config = dict(
    n_experts=256,
    experts_per_token=8,
    d_expert=64,
    normalize_top_k=True,
    batch_tokens=262144,
    train_tokens=1059000000,
)
Below are experts of layer 7 (counted from 0) of a mixture-of-experts language model. Rows are named router (the router's row for the expert) and show model dimensions 112-223. Each number is 128 + 24 x the weight over its row's rms, rounded and kept within 0 to 255. Numbers have three digits each.
After each expert's rows: "comes after" lists some tokens at least twice as common just before its tokens as in all text. This comes from a sample of Wikipedia text that the model never trained on. Tokens count by the router's weight.

# expert 26
router:140100143112116115106153123118175138112124138144153110138111103170158090125104125112113092107108100141100099158100162137104152107092098099121160152147109141110140084145109125107109117117109139121105115163166148117078117145129110176089097121115166147156157178107097137126164097108138138131127145104123096164149147091106134145133115097113
comes after: "\n", " |\n", ")\n", ".\n", ";\n", "\n\n"

# expert 195
router:153132133098109120111150116153151165093130170170149103149103107128131126103112152123135109104106108119125098145108160135112134102100106092098157151139108160111176121166114135129112134104121181093087118159144160139116126149099119146105119114115172153116139143109099121178142119127104151136147173089150124150127154124102157147173114086116
comes after: "9", "0", " ", "8", "–", "°"

# expert 11
router:155124137080116137113154111149140138108151159169129096125098126157143109147085141115140089123109092141098106143096162152085127126128135112114169149165125133092155104148091159151091092108107144123098139160138150132096094142122100153097113112145149147138143163091128157150154137126126163141149156093110099151153145105111168174186128095134
comes after: " |", " that", ")", ":", " to", "|"

# expert 125
router:138106121094065147104140108153131134113138168145153120164112098157154134143133119088160128096119125123101100160099142143115133114120104102110152158135127142109144124154075182132120102096098153125104138151167162129078106142116123155104093109124135149137148162120095147143181100129150169146140171089140108144149140102094131157137104092123
comes after: " |", " of", ",", ".", ":", " ("

# expert 204
router:132152139106096131073136101143132143095172160159150108154103109148163116131105133106148098108084108131122125142108132157104134116123078109107158155140117145123161093149085128153121112126101157121096101168139185136121126126111136135123125090135157141145176152114109137173146116094144144145147156081134103167146154133120183168155099102132
comes after: " ", "9", "0", "1", "8", "–"

# expert 51
router:166118112095118126101145101159167138141159142150146112139095124116152115122120132128132104102101100147105100162107159129115126104102096097098137175120100157090153106158098171119101063095108135128098110142176158132131115156104107166118105091130156122123141160120087140141138104115139131171146129109160096152160141100086172145157092094120
comes after: " ", "2", "1", "3", "5", "4"

# expert 193
router:147124132103114147127153112153125154077143136162145097140122120158188116104119152127128098107096107126108097141093176136135129094125098099106144138136101158089156105139079166156116130116085136111111096153155132118078115132097105151116092109140151159128149179126116118128149106092119147133124158114156114160137144117115144143144106105098
comes after: " ", ")", " (", " |\n", " Position", " Ret"

# expert 208
router:154140121111103169075139117145148131107141121162134120147118116148152099108122141064144095090114124163113111163106148150085140080083120111098153133137080127114140117168115167143096124123137154115106104152138143136110140159102105143129104114134148143095149162108093147148150122120109156148180176103145098155123152121124105163171115112113
comes after: " |", ":", " F", "|", " T", "==="

# expert 183
router:136131157090111156121158105145133151099159149144129102135103110148137125121113139093156113124125106137080124144114159132110111121090118105118149161146109150115147104166068137126103086089134162110116105178151153114119108126118114142081105099114162143151155148108104136147155112101143173137154150102147118167141138090114125173144119091124
comes after: " |", ";", ":", " /", " also", " —;"

# expert 189
router:131118153104102143115140099125130137114153154172112114146127096150162124131107153112141105093102099140098102156095169157100145112089115079102146199138124142107132107186103138135112097137104153136099122124131119136119092170112103130099110072135176140109172149096105151138138119103163157151168154106157102140156134094107152164137094123107
comes after: ".", ",", ".\n\n", " (", " is", ")."

# expert 100
router:128140121090092134092130107129147135095154157150134134158088097148130123130134147122162104120120105135082099143089150162126112102115100098099157148136115136102170106160082144131123072109133137141119132143152165117119111152107112132126111107138162145139157149120116148153124122101146148146174161092169113155136136113095162150147118096082
comes after: " |", "–", "|---|---|---|---", " |\n", "See", "Personal"

# expert 233
router:153139163107107161142186098149155158095138146128137100149108111164154133129110118088161110094100098117129106162097128123126118113103107110073150154130117133105141081138120143146111065081106145135108111145155157120095090115114110155080103106147164146110146129106123148159144117110165173140158140109124088148152142102122164165163099114116
comes after: " ", " (", ",", " c", " =\n\n", "=="

# expert 170
router:135118131082129160099156096170139145112140158158150107149106111145123116111086150095149115097102114119099103144122130139146122116134096118098162131157111164106175085141089149140121115118134161106093080159152147098100116148111096175114128129119137155136176143104094153153147114109137128135129147091126112145165146108112147148155123109113
comes after: " |\n", "\n", ")\n", ")", ".\n", "4"

# expert 78
router:149129113067105149098142093147135160105168164134142129136127108144154131120110139101161102104103104126093121154117153140126114107100105107098166172160115134132149108135108142117122102117101151125125091150141167108079109159098115138081094111117165147131164149117102124135159086101130156184163153091171091167168159110124164161174124114125
comes after: "|", " ", " |", ".", " he", " He"

# expert 157
router:148146148119110141104152119175144162110170135146151115137122114156131143130098170124170086078114087140129116142112141135114117098088124094107143144144093146100147114149114132149103099117091166117089075149178143125123088163108102147126088128118152131136141138129098155152134112139158155121140173089167107137162132084118145133187113104128
comes after: "-", "|", " Gen", " ·", " P", "imal"

# expert 76
router:165099138088120159105182151183170146112160147163145115150088124160144110144115126113137113125106118129121124189103137133124140078116110109114150128158119151090129113137089136131098128110101152115123110119146155134107093132106098146130102130121138169158156169117128171145176119112128135147127140129136096164149169102118135141148131110085
comes after: "\n", ")\n", " |\n", " the", ";\n", " World"

# expert 31
router:146141161082125134098128112136161107126147156134134108124125114128171152132113139106137121109102122123097114134121141165098121082099091089111132165156124139132150071153085152129097098093108150127093106148146146120128116159105117154130093107124177127130171165123103147151155106106144168165150163134161104135166166091135156153178113096099
comes after: " |", "-", " and", " It", " /", " with"

# expert 219
router:161152121092119133103170113150155152080173178139123097158099114162114114103111127100157088118109071139120128164084153131098143106121128097105140148159096156095147132155097164136087107111111136128119099151135151133126088170091120144108121115155138159123132143104100169148162110102170148129138139113159086139133159129111140176146121102144
comes after: " |", " ", " the", ";", ")", " —;"

# expert 119
router:160122147106106163119143098148144142108163140157136127143092108154135110111108130091129131104094099128098096153100145136101135102100114115097163178147128148120185094140098140155098114122118146125115136148140156130120115163092116158116106100154158152138166164085110159140146094121133161169154155112140109138154152119100151164172137105094
comes after: "2", " |", ",", " in", " In", "In"

# expert 144
router:120144135099122122113141088176124134139138133161113085128118118167154139121098158111155089089104124135090119144115165157112101100113101097108176190143134137117154111139091177111118112112101134131086088150144143103096104131118114128071096074116158171122154133107091160147145116098139164168155153100140121157140167135108154167166112116107
comes after: " ", " |", ".", ";", " was", " ("

# expert 3
router:171126139108112157120139119140135156113149151133132115167103101156140108113111140088156102117127107116122128154113163149100111111097121112100144160130105119119154134139084166134098121125110167102124111140157125138098100143087109136132078101161155173155130174091080132147165095121147142157144149058148121151139153126098151125137131107121
comes after: " |", "|", " the", "'s", "born", " in"

# expert 202
router:129122137092128157118157128134163162102144121142115131136121113150147125131103166099154110096124112130090099156094134141094154095088108096101159162147123123116155122162106135117107100097132139115130128138158140107097120170070106135124109089126137135120169170115099116165160117105143171143139156086134096149117171134105161128167126089123
comes after: " the", " |", " his", " a", " with", " two"

# expert 203
router:153109138089105158092154101150136144105132149144110132142087105153153111122101120129143118103100098140083121164077152113139147117122136094081164167141111136094151114145083151155103115122119158122112131150144159110105088142127089145099093098135136152113145145108119128154154111113122154154140183099157121160143154104118131167153136108115
comes after: " |", "\"", "3", ";", ":", "4"

# expert 47
router:138126120101109139089140109167153139094152160158189111148098092138128117126134135100174110119101111132127122132108169136092133100108110122109150150154078157118130113161100151137129101094127147127114125140134140136130107131101128169119114110117150132083154164116112151170154104106149158161145143109120091155161140097099151139181096094119
comes after: " of", " ", " in", "2", " List", " also"

# expert 124
router:133118117074117119119145098152150155099142166163120100129130107153131107122121144110155114105109103137109096139118146123119109087137090117087137163156120142110167087126117152137109116113113158110116099171170142139089099136123091163095103101125154140154150150088098155139145091108132134138135162130154113162171149117104145143152097106097
comes after: " |\n", "\n", "|", ")\n", "-", ")"

# expert 89
router:148119127092103137122140113152161153121141136156129113125097077152134106130107153107134098099098113118128110154097128115122145112130112121088160181156070177115148078139088130150095122099115162113095098139138147127124117151114130144093118125136179151134139137112110166160178114104155133131149159123135103154186177080103136145162117108096
comes after: "\n", "-", ".\n\n", ")\n", " Im", " June"

# expert 91
router:161129137113112136104139097181142138098145176146145098136113099155145120134092140106139100098106103113107102158113160135144113107107077107098156183137133149127127120148113153154120100110108149141107101143152138119104099144095075149102112103150140151136160141118104141169141107135132160167158164084153107177149158110116131153169124102119
comes after: " |", "0", "|", " in", ";", " T"

# expert 188
router:126130161114117169100162110151154139118146116148135099157093083132127114116098136122149120106091127130114102159128154154106123086117092099100154188126106138089142090152102156133134111101129115109098129152163152115099119157095097161109097093136142150136170142102107130137158099106125166118170145119142103169160154100088131129152102119106
comes after: " of", ".", " as", " the", " for", ","

# expert 238
router:123144130104104157103150121154145147101138169139139105166127098156144102101108130083140107112105090150087128125120135166097131083131110125115152157161101147115151103141088164123096108108095157124109129165157136100112117157099089153113125115107135131140160149097098171126162110119133162161142138102180108139149149134095157138169093106111
comes after: ".\n\n", ".", " |\n", "5", "°W", "4"

# expert 82
router:143128131103089150098142119178137150100126145148129112152113087141143087117111164076158111096115109156114115170110151148098122115100113108078157151150123154109155118161087153155095096114105166140121101156134161149084098142120089131111125101148152157125129154110090135134133123100125186153166168096174106127143164104114156157133088116126
comes after: ",", ".", " by", " and", " of", ":"

# expert 229
router:146117120134100155099143103160153147109179125145148121133112112159136107123118158100151099105099168113100110147089136130105119112102113114112130146122096148128153108163123138147108098104146136131123058155132124109112103158121104162090082096141177141118144167114085151148141096112118149149174138126125087166144147102122160136155124095112
comes after: " ", "0", "h", " K", ";", " S"

# expert 64
router:144119141068094128105146119139159137070140145160166103119128093135133095109103150110154108119104121152097102124124158159136118098124130122120153156146085177105148098165099166139125138114103137113081094160149141141094116154103085167109110119137150150132140156090120130127135112110145121136126126105136102139165149111107162176133079101104
comes after: "\n", ".\n\n", " |\n", ")\n", "\n\n", ".\n"

# expert 18
router:178139153130116139122125133157141145100167162162167109160101114148147111113109123112156104100091104129119113154086179125101140105104127127077154136155103160118151110166095151135136093113106151119139084141167143124128116162105117135098101119124139147126164142119115149147148124109150115166132160092159105159144127087121137163132105068111
comes after: " ", " (", "2", "–", "|", "born"

# expert 130
router:149136136089124149124155103143178140123151143151147100177109111144132120141127143103142101077086134139092125143121153164089127126102092107122145143127103146085144105137088170134090099119104147117078114146155151116111104148130100141102083095127142152112136149121120148151146117091121135126120145114158099149152135115109141162134127097116
comes after: " |", "-", "\n", "–", " Ar", " was"

# expert 129
router:142153130083127131110142116139142138102165154168158105144115102151120110123114143126156073107119121112120121140086163103130127102124120108087177153153102141072159109142087142134101111114115122107092123149146148142114092159111079166128110092117156163131136137092119140159165119098125130133132148127142095131150144085101146128164116115137
comes after: " |", ")", " |\n", "}", "3", "5"

# expert 28
router:153151142102113164132170119126159148094175151142121108148103126144159136132140128110148102101086104137115112140093128159122120123127107108114176194117112157100137114147127126139097124073079167109104099139136136108105121145111114148101094115134177162132150134107125144152144126077165138163155148122128106153140158092127184154148094104098
comes after: " ", " (", "-", " a", ":", "ical"

# expert 172
router:152113136120128148119138113150137141103169144150139112174115114164135109102091140102125107095100097115112101146106152122113124116104096092097172162158089124100156108141104161152092098110119126111119098154172152123122096161110114166088102121137167142117171141110106135149150112101126139166177136131162103144157152086117125188164108113112
comes after: "2", " |", " was", ".", " He", " he"

# expert 248
router:133123103112111141089127132170167159128139148166147080166102104149131117102082169096164129063098102130129119167129152150127133132095094104102145168150095152134147112144089143128096127092111145092113120134165148122112112169121100166126098108123149133127170158110084128155150100079140145143164145113176089139162164091124123139161102114112
comes after: "0", "8", "9", "5", "6", "7"

# expert 37
router:149110160085110149104171119160154130130152158151135104157116106141142121134106158113162103106129109154114101162096137153132147099099100100108167173142080128103148124136112160125099099123105148115119100152159166108085108139126109157116100104124135134128148150107108154178141124114144160143144160114169102155144147106104156178149120109098
comes after: " ", "1", "olog", " own", " #", " profess"

# expert 97
router:160137130089091152101126104166174143120142158160127102144103109140121097136122182086137117123100112127105115141103137146119115095131103114099164160127110156129146096141097164112109122077115166131111123157155145115112110161107096148101106125139148144123160143106118143150159129113145161154145141107140099139158183101148146153144099095099
comes after: " of", " the", ",", " in", ":", " at"

# expert 35
router:145139139092126140095166112143145132121165137149149114162110106137132121102113149130167098109114118135111105158137164122102129110123105104104160181124112128108156101142085150150121107098133120111110116173139165132105119158094099158110097112120149140131156145107089135148179095091141150131144155096142116163160151111105151125149111127088
comes after: " of", " in", ".", " as", " on", " to"

# expert 25
router:132129158085106139099148105152139127137166131144144115142112099125153119131113157123169107120093102147108104141129165144094141111125114116111151168142115150107152100145098163134119118092134122123105135166168154110097113133085095180122106106115132134112178139118104130140186113120128165137141145102129091157170145099116148115151115084097
comes after: " of", " in", " to", " on", ".", " with"